From a checkpoint of a small mixture-of-experts model trained on Wikipedia.
Experts: 16 experts in each of 12 layers, 64 SwiGLU neurons an expert, 2 picks a token.
Below are experts of layer 4 (counted from 0) of a mixture-of-experts language model. Rows are named router (the router's row for the expert), down (a neuron's output weights, with its number) and show model dimensions 0-95. Each number is 50 + 10 x the weight over its row's rms, rounded and kept within 0 to 99.
Before each expert's rows: a language model's description of what the expert responds to. This comes from a sample of Wikipedia text that the model never trained on.

# expert 9
What it handles: Starts of content words, often nouns after the or a, such as head, film, game, coalition, couple, and pieces like al.
router:55 37 63 35 52 55 32 44 42 60 43 71 41 44 59 54 60 42 41 58 45 54 54 44 58 44 62 63 67 64 44 61 45 52 43 55 44 48 41 45 73 41 55 32 60 48 73 43 55 51 47 63 37 40 68 46 50 52 47 43 74 52 44 54 46 35 51 53 43 36 55 45 37 36 50 37 76 52 44 40 55 67 56 38 47 59 46 51 47 64 51 56 49 49 46 39
down0:71 57 45 64 38 59 49 40 63 33 51 44 49 51 46 35 46 47 37 58 55 48 55 59 73 36 59 27 56 46 35 58 32 53 61 69 51 58 50 28 38 36 43 48 43 67 43 52 47 57 57 59 58 50 61 54 51 49 54 53 73 56 66 48 49 45 46 64 34 45 51 56 60 43 65 67 51 50 56 52 51 43 56 59 44 43 52 58 50 56 71 44 50 56 57 37
down1:50 59 52 60 60 48 46 53 55 44 53 32 51 48 46 59 59 53 56 62 55 51 49 37 49 34 54 60 58 48 67 41 39 66 30 56 57 55 50 57 36 52 57 69 64 42 51 49 51 48 45 44 50 61 59 41 55 51 72 46 45 47 38 45 58 46 28 33 53 33 43 27 57 61 45 33 46 50 45 42 40 72 54 60 48 64 67 54 62 61 29 36 57 38 60 48
down2:35 50 56 41 46 47 28 38 40 66 47 59 48 53 53 66 29 58 57 60 43 54 39 51 43 52 62 43 41 62 52 38 65 29 65 34 50 48 65 44 35 42 58 54 33 64 52 62 52 61 53 48 52 33 35 49 46 62 46 31 59 37 42 51 49 53 53 41 34 61 40 63 42 54 33 63 48 45 53 59 58 32 40 54 53 55 49 46 49 64 35 47 52 57 47 57
down3:51 81 67 54 52 42 51 54 24 50 44 48 48 37 49 51 46 56 46 56 59 37 58 57 87 53 65 56 47 53 42 37 31 62 33 45 58 53 53 52 68 31 58 52 47 52 61 46 48 62 65 48 55 46 54 38 48 52 43 44 59 55 55 59 53 43 52 49 55 47 54 41 67 32 36 49 49 47 52 53 49 57 61 55 39 43 60 45 52 38 54 52 31 63 50 42
down4:43 50 56 71 52 52 67 41 60 36 49 62 55 42 59 70 73 34 37 51 47 62 41 52 49 47 53 53 39 38 53 56 53 63 44 53 72 56 29 45 48 52 35 52 48 47 65 51 23 65 64 39 47 35 43 37 52 29 48 39 53 55 74 46 49 40 41 46 38 45 58 49 58 47 57 44 49 39 54 64 37 55 47 47 42 49 45 46 59 52 51 60 43 47 46 45
down5:36 50 56 57 61 47 64 68 45 65 32 49 52 45 70 43 50 45 56 50 46 34 49 50 54 38 35 41 55 47 60 43 41 57 34 30 54 51 42 62 54 55 65 63 54 28 58 71 49 36 50 60 42 48 57 60 48 26 44 50 56 36 51 51 62 46 46 32 49 60 59 61 67 61 51 43 47 58 42 49 63 47 61 53 34 53 63 63 45 57 53 42 56 62 44 41
down6:44 68 66 46 64 47 53 57 48 34 47 63 52 55 51 64 59 42 57 50 46 54 23 54 43 62 44 55 57 56 61 45 61 36 47 47 42 54 49 59 44 54 66 54 62 29 68 61 52 32 43 47 41 69 27 50 66 40 47 54 39 38 58 41 51 53 37 56 47 55 33 55 47 43 54 49 62 57 44 59 62 55 48 43 60 59 43 36 54 52 55 43 41 67 33 35
down7:55 64 50 40 65 47 45 61 66 56 47 45 48 51 47 33 58 46 42 59 66 41 39 71 57 42 52 44 39 43 41 43 53 54 53 55 44 35 59 63 54 44 56 53 51 48 62 48 63 25 58 46 45 49 43 55 50 32 69 57 49 72 65 61 36 61 73 57 51 51 39 63 53 54 56 42 55 38 54 55 58 37 55 64 40 49 34 43 54 56 41 34 50 57 64 33
down8:47 35 53 57 50 43 56 49 38 38 35 57 48 58 43 37 41 52 57 43 56 67 37 55 38 68 40 62 50 49 46 46 43 59 65 53 51 46 61 63 61 58 42 53 41 57 47 47 28 58 74 62 53 41 37 35 62 55 58 68 41 67 73 42 49 51 55 45 32 55 42 59 58 58 45 44 41 50 46 55 63 64 59 52 37 63 44 38 58 57 50 66 61 46 40 59
down9:46 50 50 54 44 57 48 48 54 57 58 58 61 63 55 48 45 68 61 51 58 51 48 57 42 59 45 47 46 39 48 74 34 34 58 65 47 58 62 57 47 47 50 44 50 45 39 28 36 35 68 53 51 50 46 52 60 44 73 48 35 42 39 59 68 54 54 80 39 57 46 38 45 64 41 32 59 58 54 74 52 50 56 67 37 48 50 50 44 43 58 51 48 48 45 37
down10:63 52 66 44 48 64 32 52 52 40 39 58 53 48 42 51 72 54 67 59 54 55 49 60 40 47 63 71 33 57 32 37 51 45 47 55 67 44 55 43 34 42 70 60 57 49 50 38 59 32 41 57 55 64 43 65 33 56 48 45 51 58 62 42 53 56 63 49 53 60 41 64 43 53 61 43 30 39 52 64 50 51 57 60 39 46 56 60 40 40 49 44 58 50 36 51
down11:55 50 38 65 69 29 41 41 61 55 40 54 56 42 46 42 62 45 48 63 55 68 49 52 44 45 48 54 44 39 63 28 50 49 31 57 41 50 35 50 55 45 34 54 45 50 53 32 53 32 75 58 46 37 42 46 63 56 49 49 51 63 44 55 55 30 44 53 51 62 54 33 67 41 47 49 45 63 57 54 47 55 54 54 55 63 45 67 40 55 58 63 49 72 44 42
down12:42 52 42 51 46 54 52 55 54 45 57 51 38 66 48 36 60 58 63 55 47 62 71 23 67 42 53 43 41 34 46 53 40 34 62 53 39 31 30 37 42 50 42 53 57 52 62 53 52 46 55 39 31 39 44 64 47 41 41 51 51 52 61 30 65 50 54 39 70 29 60 58 57 49 64 47 54 66 45 42 45 61 50 48 44 51 45 44 59 44 55 43 57 42 50 36
down13:58 53 62 32 60 40 42 45 33 63 46 56 48 46 40 47 42 49 45 75 55 46 54 56 31 44 55 55 50 44 45 46 51 58 48 56 62 47 39 54 64 51 61 33 59 46 72 50 47 52 32 53 57 59 55 69 58 41 35 46 70 48 70 65 50 55 61 35 51 53 53 50 32 57 38 42 40 52 59 34 37 44 62 36 50 45 51 48 66 65 52 51 43 38 46 33
down14:48 56 47 53 71 52 55 61 34 38 35 49 54 58 24 50 55 59 61 61 58 38 37 68 44 51 50 44 32 46 66 61 63 54 63 44 55 57 32 53 40 41 36 61 60 43 42 49 64 44 60 34 34 48 78 55 60 50 44 56 70 39 45 61 56 49 39 55 50 54 55 44 45 48 53 41 47 57 65 51 58 67 62 55 46 40 52 52 57 56 48 50 35 53 41 55
down15:53 59 36 42 35 50 51 63 44 35 47 56 43 53 54 40 40 41 46 48 47 59 64 56 36 52 49 55 61 37 41 48 59 53 21 53 49 68 56 42 42 24 44 38 66 60 37 54 37 52 45 69 51 54 60 36 55 56 42 38 62 42 47 46 45 53 50 57 53 60 46 45 37 35 55 47 52 46 53 75 38 36 59 33 74 54 43 45 47 58 48 58 46 45 61 47
down16:58 39 56 45 53 43 54 41 37 62 38 52 56 49 47 54 49 71 54 50 65 62 51 60 53 51 53 45 48 55 37 59 47 22 51 41 69 39 33 50 69 64 65 67 55 41 53 49 47 61 54 52 61 73 62 50 45 47 57 42 61 45 48 60 52 63 44 53 57 55 43 60 67 44 54 45 45 56 41 44 47 36 46 55 35 52 55 32 75 62 33 47 38 53 43 64
down17:36 57 65 54 38 45 58 60 36 37 63 24 67 53 52 36 52 45 51 58 53 53 56 56 51 47 56 48 48 50 53 49 56 34 38 62 48 58 45 58 30 57 62 60 52 46 61 53 18 37 50 34 52 45 39 45 52 47 49 25 37 55 56 55 45 60 63 35 54 43 44 47 48 44 40 31 52 49 49 46 63 50 31 43 36 53 61 50 39 42 35 37 46 55 62 50
down18:39 49 57 52 45 49 49 39 58 55 29 35 52 44 59 17 52 48 53 66 48 45 49 48 79 47 60 34 56 47 57 69 47 48 49 51 56 50 45 64 67 60 46 34 58 54 54 58 59 47 46 31 50 45 56 47 42 46 40 54 61 48 53 43 47 50 46 33 36 52 67 44 45 46 48 52 57 55 44 42 53 67 71 53 50 47 63 56 44 51 28 38 53 55 34 33
down19:24 54 57 47 52 42 63 41 53 49 52 49 42 64 31 38 45 75 59 46 49 37 63 57 42 53 48 50 62 40 57 49 48 49 54 43 70 44 57 46 33 44 48 43 37 60 59 49 59 57 49 60 44 45 54 49 34 24 37 46 46 44 50 56 39 63 37 61 64 54 57 40 54 31 35 53 41 54 59 54 50 47 63 46 34 72 40 50 37 65 47 61 43 51 50 41
down20:57 40 52 53 40 53 65 53 57 47 65 39 66 55 58 49 32 50 53 47 35 69 41 40 55 40 54 51 53 55 45 64 44 64 62 42 59 53 46 37 45 73 34 48 66 58 35 54 46 53 44 47 55 46 48 48 38 46 46 65 27 61 33 46 35 56 62 45 41 58 47 52 62 49 47 55 67 54 37 45 43 56 32 56 48 42 53 53 21 50 37 69 56 35 49 44
down21:55 39 44 55 70 20 48 52 69 47 61 48 54 53 51 73 43 51 57 50 66 29 38 63 42 61 59 62 62 39 45 46 56 35 52 48 57 51 49 58 41 44 47 62 53 41 48 54 36 48 41 76 54 35 55 51 67 55 42 57 41 43 50 56 45 72 64 56 50 49 51 37 65 64 53 46 49 41 34 32 35 51 56 54 40 53 50 47 41 55 46 59 55 53 44 51
down22:48 30 48 42 57 46 53 54 64 61 56 62 50 43 32 68 38 37 63 63 52 53 45 37 43 50 47 50 63 46 39 38 43 25 60 55 39 52 43 46 54 47 50 37 53 44 56 52 59 68 72 38 53 45 54 52 47 58 41 47 42 61 52 45 38 37 57 51 54 57 52 36 45 41 64 45 46 33 49 64 49 45 41 23 70 24 45 55 39 51 44 42 55 45 40 46
down23:61 44 40 63 57 57 61 47 64 50 45 56 48 64 56 50 34 59 45 57 44 52 44 60 42 55 42 43 46 51 44 85 46 51 27 63 43 45 37 35 57 45 39 50 66 54 55 53 57 62 59 42 53 64 64 48 53 56 43 15 51 51 47 45 42 46 38 49 45 53 57 32 42 54 50 43 49 36 49 43 43 56 38 51 46 57 62 42 53 51 43 53 44 36 55 78
down24:52 48 43 38 43 38 43 45 49 58 49 58 62 56 63 45 66 53 60 49 51 53 43 43 57 53 34 45 34 50 50 57 39 53 72 63 33 65 45 62 54 58 39 56 47 51 42 43 55 48 61 41 59 50 42 61 54 40 57 47 56 54 66 46 71 52 50 64 68 71 55 49 47 52 42 49 54 59 50 40 68 49 58 37 68 54 77 68 38 56 60 41 58 53 47 76
down25:40 50 51 45 52 48 36 54 71 48 70 55 63 70 57 61 46 64 52 58 58 43 51 52 55 68 40 34 42 54 50 59 41 39 52 40 29 60 65 26 68 46 61 44 52 47 36 63 51 51 52 43 46 43 39 45 41 56 58 50 43 59 57 53 66 57 72 58 58 47 43 60 55 54 50 44 45 34 58 59 55 42 69 64 39 54 53 60 40 50 53 54 60 38 32 40
down26:70 45 36 62 56 52 61 46 57 38 42 36 57 57 42 51 62 36 50 46 43 52 64 29 49 23 53 43 64 46 47 70 50 33 62 52 46 52 42 46 59 73 45 46 46 54 36 54 62 44 54 50 43 64 52 41 42 37 53 59 46 28 46 46 60 42 72 50 48 51 51 52 66 68 48 53 53 56 57 44 43 57 77 50 40 66 57 42 53 57 55 52 45 51 48 51
down27:57 63 48 47 46 59 67 39 39 66 29 45 72 43 46 64 45 45 53 46 43 71 47 40 34 42 33 46 63 47 50 43 62 50 44 44 65 49 47 42 59 50 43 52 56 33 52 56 55 63 50 42 55 55 52 51 60 30 69 47 45 61 50 60 58 64 44 50 63 53 54 44 68 56 53 50 59 33 40 44 59 48 40 72 65 47 65 68 43 61 65 50 41 47 52 55
down28:56 56 52 54 48 56 54 61 48 46 62 36 41 56 38 53 40 54 71 68 41 60 66 37 58 39 56 44 57 43 66 40 47 55 53 47 33 58 41 44 62 67 61 28 53 58 48 45 52 33 43 54 36 56 56 44 41 42 47 56 44 45 45 62 56 55 34 50 51 28 47 57 37 44 22 50 45 45 65 60 54 40 69 62 39 41 38 52 37 47 50 57 50 69 53 57
down29:56 60 46 48 48 43 56 47 51 47 39 62 43 59 34 67 34 60 49 41 41 47 50 51 34 59 54 72 43 33 61 49 42 44 45 52 51 46 34 52 37 49 56 46 60 35 28 38 60 53 59 45 39 59 51 38 52 61 38 46 44 55 47 50 59 62 30 46 51 45 35 51 63 49 45 32 54 62 83 48 43 62 55 71 54 46 53 57 55 65 58 41 41 50 44 41
down30:50 48 52 45 80 59 60 52 63 51 38 39 56 31 46 45 56 62 36 43 43 34 37 54 64 41 34 60 61 67 61 49 56 65 36 57 47 54 59 43 40 59 39 59 56 49 45 35 59 57 53 44 42 41 52 53 41 54 44 57 52 51 38 42 72 48 45 47 49 29 38 71 39 54 41 46 45 55 50 57 47 36 49 44 48 45 28 38 52 48 57 35 60 56 34 56
down31:62 57 61 56 54 52 51 49 57 52 66 59 55 45 58 50 43 59 53 38 49 42 48 40 31 41 62 48 60 44 27 52 52 45 69 43 36 54 57 54 56 69 59 55 44 67 42 41 37 65 55 67 65 61 46 54 67 66 32 50 63 37 45 46 33 62 58 40 53 66 47 61 42 72 47 49 30 52 52 56 56 39 45 65 54 47 59 55 43 50 53 35 46 48 62 45
down32:57 65 67 39 62 57 41 26 57 60 51 47 31 29 51 46 56 47 57 64 56 63 51 75 44 30 41 54 50 68 54 49 34 50 41 51 44 62 46 23 51 45 33 61 53 40 43 60 63 53 50 45 38 55 48 58 35 45 44 50 57 46 55 40 43 47 62 37 47 39 47 41 37 64 64 51 45 46 56 59 52 53 44 43 50 39 41 51 60 64 61 44 50 56 52 64
down33:41 54 50 52 51 55 40 47 50 50 39 51 49 45 55 49 33 44 34 55 56 63 33 54 54 49 48 47 50 56 45 48 53 54 54 60 33 47 49 67 50 55 50 72 61 50 55 43 51 47 46 48 31 69 45 49 53 40 59 31 43 52 30 60 49 58 60 28 29 36 50 60 41 46 51 39 45 55 51 43 43 56 49 64 34 48 32 40 37 47 18 31 44 55 67 58
down34:57 27 43 45 46 50 48 31 48 77 62 61 44 35 47 60 41 47 40 62 51 43 59 46 35 54 51 42 48 47 52 50 44 53 50 45 40 51 59 60 54 57 42 54 75 60 52 47 61 46 41 58 41 69 68 37 56 62 56 61 45 45 41 50 36 29 52 66 64 56 46 42 58 47 68 61 55 49 38 56 39 47 37 62 46 42 51 61 35 31 48 41 39 57 48 55
down35:67 45 59 48 38 51 52 63 53 55 41 55 43 56 31 31 59 54 36 40 68 38 67 31 39 54 61 44 30 66 45 57 78 36 37 47 59 57 61 42 45 52 55 47 40 53 51 48 50 45 61 57 55 49 56 57 54 55 51 55 60 42 38 40 46 51 59 53 49 62 64 45 70 44 66 41 42 54 64 46 45 64 53 48 48 45 64 62 55 62 51 56 41 46 28 53
down36:66 61 73 54 59 51 69 71 54 43 50 36 51 56 47 57 44 42 58 44 60 43 48 57 34 55 47 56 51 45 54 53 37 49 46 47 49 54 59 57 51 53 48 43 52 49 31 61 47 45 50 46 39 38 57 59 56 38 30 68 74 34 45 39 51 48 42 57 49 38 27 51 67 43 56 64 48 57 39 63 43 44 47 69 35 61 56 53 31 42 34 53 54 59 62 54
down37:42 41 53 56 72 55 56 58 55 31 50 62 54 50 53 45 59 49 52 38 43 54 36 43 67 52 69 52 46 31 62 39 47 61 64 44 56 51 52 72 55 41 51 58 29 42 48 38 45 48 64 59 58 66 52 55 53 38 60 65 34 45 41 54 63 44 69 36 50 65 56 44 59 46 54 33 62 43 56 49 49 46 57 59 52 68 44 51 60 53 32 47 37 51 38 64
down38:64 43 37 45 53 39 63 42 42 45 55 43 60 34 38 57 51 48 49 48 46 46 56 49 44 51 59 24 52 63 41 49 49 44 63 48 52 42 56 57 49 52 52 48 50 49 56 50 58 48 52 28 50 47 53 46 32 44 51 45 49 40 38 71 37 73 42 40 46 46 57 37 57 44 41 39 58 48 62 62 53 27 43 57 49 53 64 27 64 45 47 66 78 54 45 27
down39:61 48 46 39 25 62 45 59 49 48 35 48 39 55 73 61 47 54 27 55 31 55 48 60 54 39 56 47 39 60 46 56 62 55 50 58 37 48 50 51 43 66 41 31 54 61 34 54 33 38 53 47 45 53 50 42 48 44 58 35 42 49 56 65 44 48 53 46 46 54 50 21 46 59 52 52 38 55 47 18 53 45 44 43 50 41 63 40 51 45 46 64 44 43 55 57
down40:60 41 51 45 39 63 48 42 53 40 66 48 45 60 59 39 61 50 71 50 55 56 53 48 53 55 63 60 36 48 56 51 57 49 53 47 58 56 48 49 41 43 41 47 35 71 50 52 59 56 58 39 32 45 57 45 52 50 38 67 39 44 56 51 25 76 56 27 65 51 42 60 62 60 46 42 61 40 28 40 35 49 44 36 38 35 66 53 56 52 48 48 62 53 48 41
down41:66 45 51 47 55 63 63 72 34 38 40 39 52 69 53 68 63 56 51 53 47 44 56 32 42 57 56 40 49 45 49 50 58 40 34 36 31 63 42 52 50 33 71 53 68 55 57 51 52 53 56 39 43 58 60 56 56 64 38 36 40 53 58 46 65 43 53 54 51 42 52 57 50 59 54 51 59 62 50 41 58 46 50 67 54 59 50 46 47 57 68 50 33 69 67 59
down42:66 61 60 63 29 58 61 48 54 34 48 66 52 52 55 36 56 62 63 55 30 29 39 46 63 47 55 40 42 50 43 53 48 63 71 39 59 37 59 50 46 39 43 46 55 75 42 43 50 45 60 48 42 36 45 40 51 56 57 51 53 64 39 54 56 46 54 47 39 47 65 51 59 49 64 47 61 62 60 48 42 36 71 48 38 52 59 38 38 45 55 38 49 64 60 46
down43:67 58 63 44 33 42 58 50 44 43 44 56 72 65 53 48 36 69 41 51 47 52 67 50 45 59 42 49 69 50 42 34 44 50 64 55 48 44 48 56 52 71 43 55 63 41 53 53 63 51 60 48 55 58 45 56 52 48 51 55 46 57 69 40 39 78 55 31 60 63 51 48 64 39 61 61 54 39 33 42 55 49 42 56 60 42 43 54 39 56 38 46 68 55 49 38
down44:55 51 57 60 53 48 31 56 50 46 33 37 34 43 55 40 43 46 53 52 53 25 45 50 40 44 53 74 57 57 38 62 49 64 49 53 56 36 41 49 49 59 58 48 69 44 54 58 44 34 72 55 67 38 51 60 41 50 57 42 39 54 52 64 39 59 59 40 48 60 57 59 50 52 40 57 50 53 34 45 61 45 28 64 50 58 56 54 62 30 30 54 46 45 35 50
down45:52 57 41 54 42 55 37 51 46 51 37 60 53 48 34 55 52 59 36 47 48 65 58 53 53 59 50 49 49 35 56 31 52 53 65 45 42 46 47 41 36 41 50 50 65 44 36 46 56 25 56 27 40 48 72 44 52 50 38 36 48 50 34 36 62 57 59 66 40 62 39 76 51 62 59 65 52 61 45 48 53 59 49 63 56 52 40 38 66 45 60 42 55 51 45 37
down46:44 40 42 36 55 42 43 68 49 62 62 41 53 62 53 54 40 67 54 33 41 55 62 62 50 62 54 62 47 48 32 50 49 40 44 39 46 42 43 56 42 59 44 45 41 64 49 44 58 39 68 46 53 51 47 47 36 53 43 52 48 65 47 48 45 66 38 44 47 25 55 47 59 35 70 54 55 43 37 55 61 35 28 32 47 45 59 46 63 60 54 39 54 43 25 56
down47:73 42 59 55 46 50 43 67 55 52 30 46 54 68 55 55 53 51 51 67 39 43 57 44 43 54 41 53 51 52 49 45 52 43 48 81 50 53 58 45 55 52 50 43 48 61 40 62 45 59 58 52 70 64 43 41 65 49 53 48 42 67 59 59 43 45 55 54 56 77 38 57 73 66 54 64 58 44 49 51 29 40 60 49 41 54 62 44 40 55 50 32 61 49 43 56
down48:46 60 48 59 44 57 45 53 58 17 49 53 36 56 61 41 48 66 64 33 47 43 51 35 48 57 45 68 59 55 46 55 49 61 38 60 43 74 56 53 52 58 44 39 57 57 61 69 46 56 54 62 42 49 56 46 63 58 62 42 54 52 49 47 33 34 45 62 46 50 68 58 69 49 49 42 64 29 49 60 55 43 49 53 50 34 49 36 47 55 49 44 63 34 55 54
down49:53 53 49 53 44 66 45 37 55 62 47 58 49 60 51 57 70 57 45 69 54 65 42 64 62 61 66 43 45 61 41 53 38 71 42 52 53 44 52 59 50 81 42 48 46 51 41 60 54 36 44 52 53 51 60 57 47 46 52 49 75 56 50 57 63 62 68 24 53 53 75 53 57 46 53 57 46 60 60 51 54 42 47 40 58 57 58 53 35 46 59 32 45 44 52 53
down50:50 24 50 32 46 44 65 53 51 39 26 61 64 36 32 56 48 22 60 57 68 30 49 42 37 47 55 57 34 57 45 69 49 55 62 41 55 42 59 63 58 62 42 51 48 42 41 48 42 38 53 59 59 56 35 63 55 49 53 47 50 61 48 52 43 44 45 45 48 57 49 59 47 41 43 61 51 50 39 57 44 59 59 34 42 52 47 48 57 37 53 50 45 64 36 36
down51:65 35 68 46 47 33 59 49 55 49 52 51 43 54 29 41 60 58 58 52 35 76 52 44 23 45 51 42 54 49 46 35 61 52 52 42 43 55 41 52 43 46 43 57 53 34 42 43 62 40 49 57 43 55 43 56 66 47 43 47 53 37 44 46 47 47 48 56 68 33 54 49 36 28 46 52 54 54 56 36 34 49 51 66 46 41 47 53 55 40 34 54 45 26 66 59
down52:46 52 44 46 48 34 54 59 53 58 50 38 59 53 59 73 66 33 47 58 45 66 58 31 40 31 48 29 60 52 36 64 52 57 61 56 59 45 50 28 70 46 35 43 58 38 58 61 34 43 56 49 46 51 38 42 51 32 46 56 42 52 54 47 52 52 57 41 38 54 50 45 55 58 40 47 65 60 52 42 59 47 52 60 36 65 66 73 45 55 51 52 43 43 47 38
down53:44 61 28 41 46 36 51 58 44 40 58 62 40 48 40 55 38 29 30 40 47 45 26 53 41 47 43 41 38 50 41 36 55 43 53 31 47 60 52 57 52 50 46 47 45 47 44 62 58 41 39 46 54 58 44 58 51 43 49 60 54 42 47 68 68 44 48 40 60 50 46 68 46 38 39 55 65 52 36 66 32 59 48 40 66 46 58 45 31 55 38 65 55 56 61 59
down54:48 56 65 50 57 57 59 45 60 63 56 50 51 34 49 39 44 56 70 54 44 47 49 42 47 37 33 60 66 46 38 53 70 40 46 48 48 32 52 49 46 51 53 51 43 52 37 56 45 70 51 43 58 40 29 43 52 54 42 44 41 41 44 60 45 46 60 41 48 59 50 31 54 63 61 49 73 37 67 52 46 46 63 60 43 49 34 65 44 66 25 43 55 48 49 66
down55:36 52 58 63 34 51 64 49 45 47 46 49 48 46 37 67 41 79 44 37 40 74 57 48 45 51 47 55 42 46 39 50 46 42 49 56 60 67 65 42 50 53 37 34 37 67 39 67 43 63 33 42 57 65 49 28 41 36 55 47 52 51 50 48 47 46 55 51 52 46 44 48 49 55 47 62 48 46 66 41 47 48 52 38 44 36 43 59 51 45 52 61 51 27 38 31
down56:37 54 60 63 60 70 50 61 46 36 40 29 33 54 51 47 73 53 65 70 62 58 51 56 55 51 49 42 52 62 52 50 60 42 52 50 49 72 55 76 38 46 69 40 61 56 41 43 44 50 58 48 41 65 37 39 53 38 41 50 52 53 56 57 58 55 61 34 46 60 50 51 46 72 52 42 50 51 48 48 38 43 60 33 41 38 64 42 53 57 55 46 60 43 50 40
down57:63 56 53 53 38 42 49 42 62 53 72 58 49 54 56 48 44 57 54 33 39 55 54 49 39 40 37 65 56 42 36 55 58 39 39 60 53 50 33 37 49 71 42 48 49 53 35 42 47 50 44 30 41 34 59 55 51 45 46 49 68 64 44 49 36 49 44 43 47 48 36 40 55 54 49 53 46 53 47 58 52 43 68 53 74 57 49 37 49 36 51 36 16 40 62 46
down58:53 37 38 47 52 30 63 57 47 58 42 36 41 37 37 56 46 57 54 43 38 57 43 51 43 44 65 37 48 39 53 46 49 58 66 41 69 49 73 59 44 38 33 39 39 59 55 34 47 47 45 31 53 46 53 50 47 61 44 43 39 62 47 53 50 40 51 56 53 39 51 32 30 65 32 40 48 37 55 43 30 48 60 52 49 60 39 58 63 53 60 42 40 34 41 45
down59:37 52 50 53 66 79 47 41 60 45 47 58 43 61 41 61 69 40 52 45 52 37 50 41 56 53 46 46 50 53 59 74 34 52 49 59 66 50 41 54 59 59 50 41 34 58 50 32 60 56 49 57 50 55 47 42 63 31 40 42 57 52 44 53 53 50 42 42 65 48 63 63 43 51 52 30 26 61 49 46 59 65 45 48 58 71 53 48 58 31 48 56 60 50 54 65
down60:55 46 58 56 53 41 60 62 52 55 78 45 28 58 52 46 56 49 42 53 61 54 39 41 58 67 49 48 46 34 60 47 42 44 63 79 43 43 51 60 65 45 52 53 39 55 78 49 42 41 39 53 33 37 35 50 37 55 57 53 47 53 52 46 52 46 59 52 49 28 50 59 67 66 64 60 60 38 46 53 48 38 55 49 49 56 54 35 37 52 41 58 40 37 55 56
down61:48 46 45 50 54 46 36 52 46 59 27 50 31 38 51 54 35 52 53 51 42 51 45 61 37 52 54 50 59 44 48 41 42 45 44 42 45 48 57 72 41 62 49 53 35 56 62 59 56 70 42 59 48 64 48 37 55 57 65 58 33 62 38 56 33 54 38 60 60 54 58 57 38 41 40 44 50 56 49 50 49 45 62 61 69 17 52 53 40 25 48 50 54 59 41 39
down62:51 49 68 49 51 73 47 62 64 51 47 49 48 54 58 64 53 58 62 53 43 51 47 52 66 55 51 39 50 56 54 38 74 56 46 41 60 46 32 44 46 57 43 46 45 52 54 53 61 55 66 25 59 65 58 42 39 68 40 59 53 42 51 47 50 39 47 46 49 55 55 32 35 62 48 57 73 37 71 51 40 57 40 27 44 49 33 49 51 55 39 47 48 59 62 43
down63:66 51 31 74 55 46 61 43 48 35 54 50 63 30 70 48 58 43 44 44 52 43 40 46 64 40 34 58 73 59 49 44 63 56 41 55 28 45 41 41 58 61 46 38 56 31 52 55 48 39 51 44 50 53 45 33 52 37 49 33 64 41 36 31 51 49 64 59 57 58 56 37 46 50 54 49 51 47 35 61 35 58 58 52 54 59 66 43 47 46 50 46 56 50 41 48